Below are experts of layer 2 (counted from 0) of a mixture-of-experts language model. Rows are named router (the router's row for the expert) and show model dimensions 0-191. Each number is 128 + 32 x the weight over its row's rms, rounded and kept within 0 to 255. Numbers have three digits each.
After each expert's rows: a language model's description of what the expert responds to. This comes from a sample of Wikipedia text that the model never trained on.

# expert 59
router:124131095060087105152189141112094079115102097131151171065095142115150100125122150134187142108100102134199163172140196184121154173172117093123132152142167200150138141074134123103126151136075111166169143197120133176167118124108174152133047143114134129111125151095134173090169101160091101138112150113130101164078126105136099092103140166104138122103170152175160087163093153064124133160165099150186111129190099171141121106103125149162138117157107137157115141149141154122140173150112161116102112052119124111091143141125168165148104150164146062127147184095141067196131116104175115054
What it handles: Technical noun fragments

# expert 42
router:120127073119132152148097029127117140164154130089107128115085086151069115162091111088213177186143187181117114192134082163076152162082094134184142096089156203077177123146133162071115157181107127097149139148087167141130119086140170136106105106118185136111130142130097178118137183126147077140131103108147157130147129127156095170110130113090133172110158078154085153110154130113101165148166123124121116185169090130156126150169127132106160149101197064130145130154100098105140192113068132130181148118102146100141128078156084150173147178138161150148178128137123092109141137158110151110
What it handles: Place-name endings

# expert 51
router:096155171105163192132141115120130143123128088112112172129089144095110096156066094105176169085127136153172124130104101132092164087113075126171106089120114166104150099086172082153094150152082157171159132125103170204120110079134154131185113129173115106123116171132132142090154098144159134120175156138141180124109159127142094119095128075147088201139174106167125165136121147062069206156195138128199153117169120137157162069162140158136103107103143096115127097105083069179226152185115165102153136119054130184121133110117131147117115115151143074108144131106112120154084128129147133100
What it handles: Academic field names

# expert 29
router:113148140110175122162147158137125077131188115140125161134138165068112098137102088186216131102137136085147144114140110175134168125152103129108127106179168180130173108096133117144120166169106129082163134096129145165155141096109087123119119143146094133106126189149083110123137092131176144136191084193153146110135130138167135185118086142169138149126189137162148169114058151098173121114184101114112092115166096127144103081108157116146084100118189090144130092151132179113212177104089104104120156101142144182112162144113176143142092075167102074207160114107098094181141096174183077098
What it handles: Role and institution nouns

# expert 47
router:115070140101098087124113099105123139134132087124188074148116107137139099141104083156175146160122161135089147127110140130169078169074115132140162125115141142127036118091076168125182111113125111124090202093151157154169104122152164149115104080122140148137185145157100117110134096105103126081133133141122129119118156121153178164087105116073127108165176100217109149100073204154112170129128098137157079116151090192171134104177178148142067122090106106119083102178073101147081167149114178114104118121132171165157090126134127098128118157163119083104135071151159053075112121108091087078
What it handles: Latin-derived word prefixes

# expert 24
router:146095131074135082186117088158130149125127148092102139132186131131091140168131200099142102131141130157100086145130145154138127120108129141137114133077091116101148146125150117150162058102131124071154118172093175148170113097120134111065100106116087099180167120138134048127179164184119116123136137134124153127190094149162205170134094132078181131145188138167110079085135152156101147120145123149153124192135160118130177152185156063141116125124148120145181178095067099134081173162083154112141146076130133165095148122067100075107157124121101106127087122109091066103197178094125167079
What it handles: Non-English word pieces

# expert 39
router:145065139133141118070095160124188179149119149093157065155176092173111137102192168141182103113178097155096129162144158141101119163153092124132176117113111137116154079143159148154127107168121106082113121123119078115106042127154123127100147150138147114190130118147047166131130111120110194109095114117119158140138107168128144128122130123113129083134159138139154101116086113155123142097116093131111118166117083147075150188095191102099174145139107188102063136095078139137096073086066162124125067167041131173071109041102172134100114096133066076150133093142123139150137134121141122145
What it handles: Rates and possessives

# expert 58
router:068240129094110100123154133105092156102143112086072149131171084087162118090141162160147161082076080124121131089173124116124148195140063127157132144173132124139150099126102099182156189113130116066135184149183126100100165150109096148147061153108174145135125186079092124095161076167068116130156128159101176118147085151163125105108133108148144122130145135148135118108132096143133193108146093159148139104125151128170125108150156156147111101144122132118125113162093182143120130116178144182104118147044084132098109071130170113125066081189142050145096134121107120194102123122103098111
What it handles: Word-initial verb stems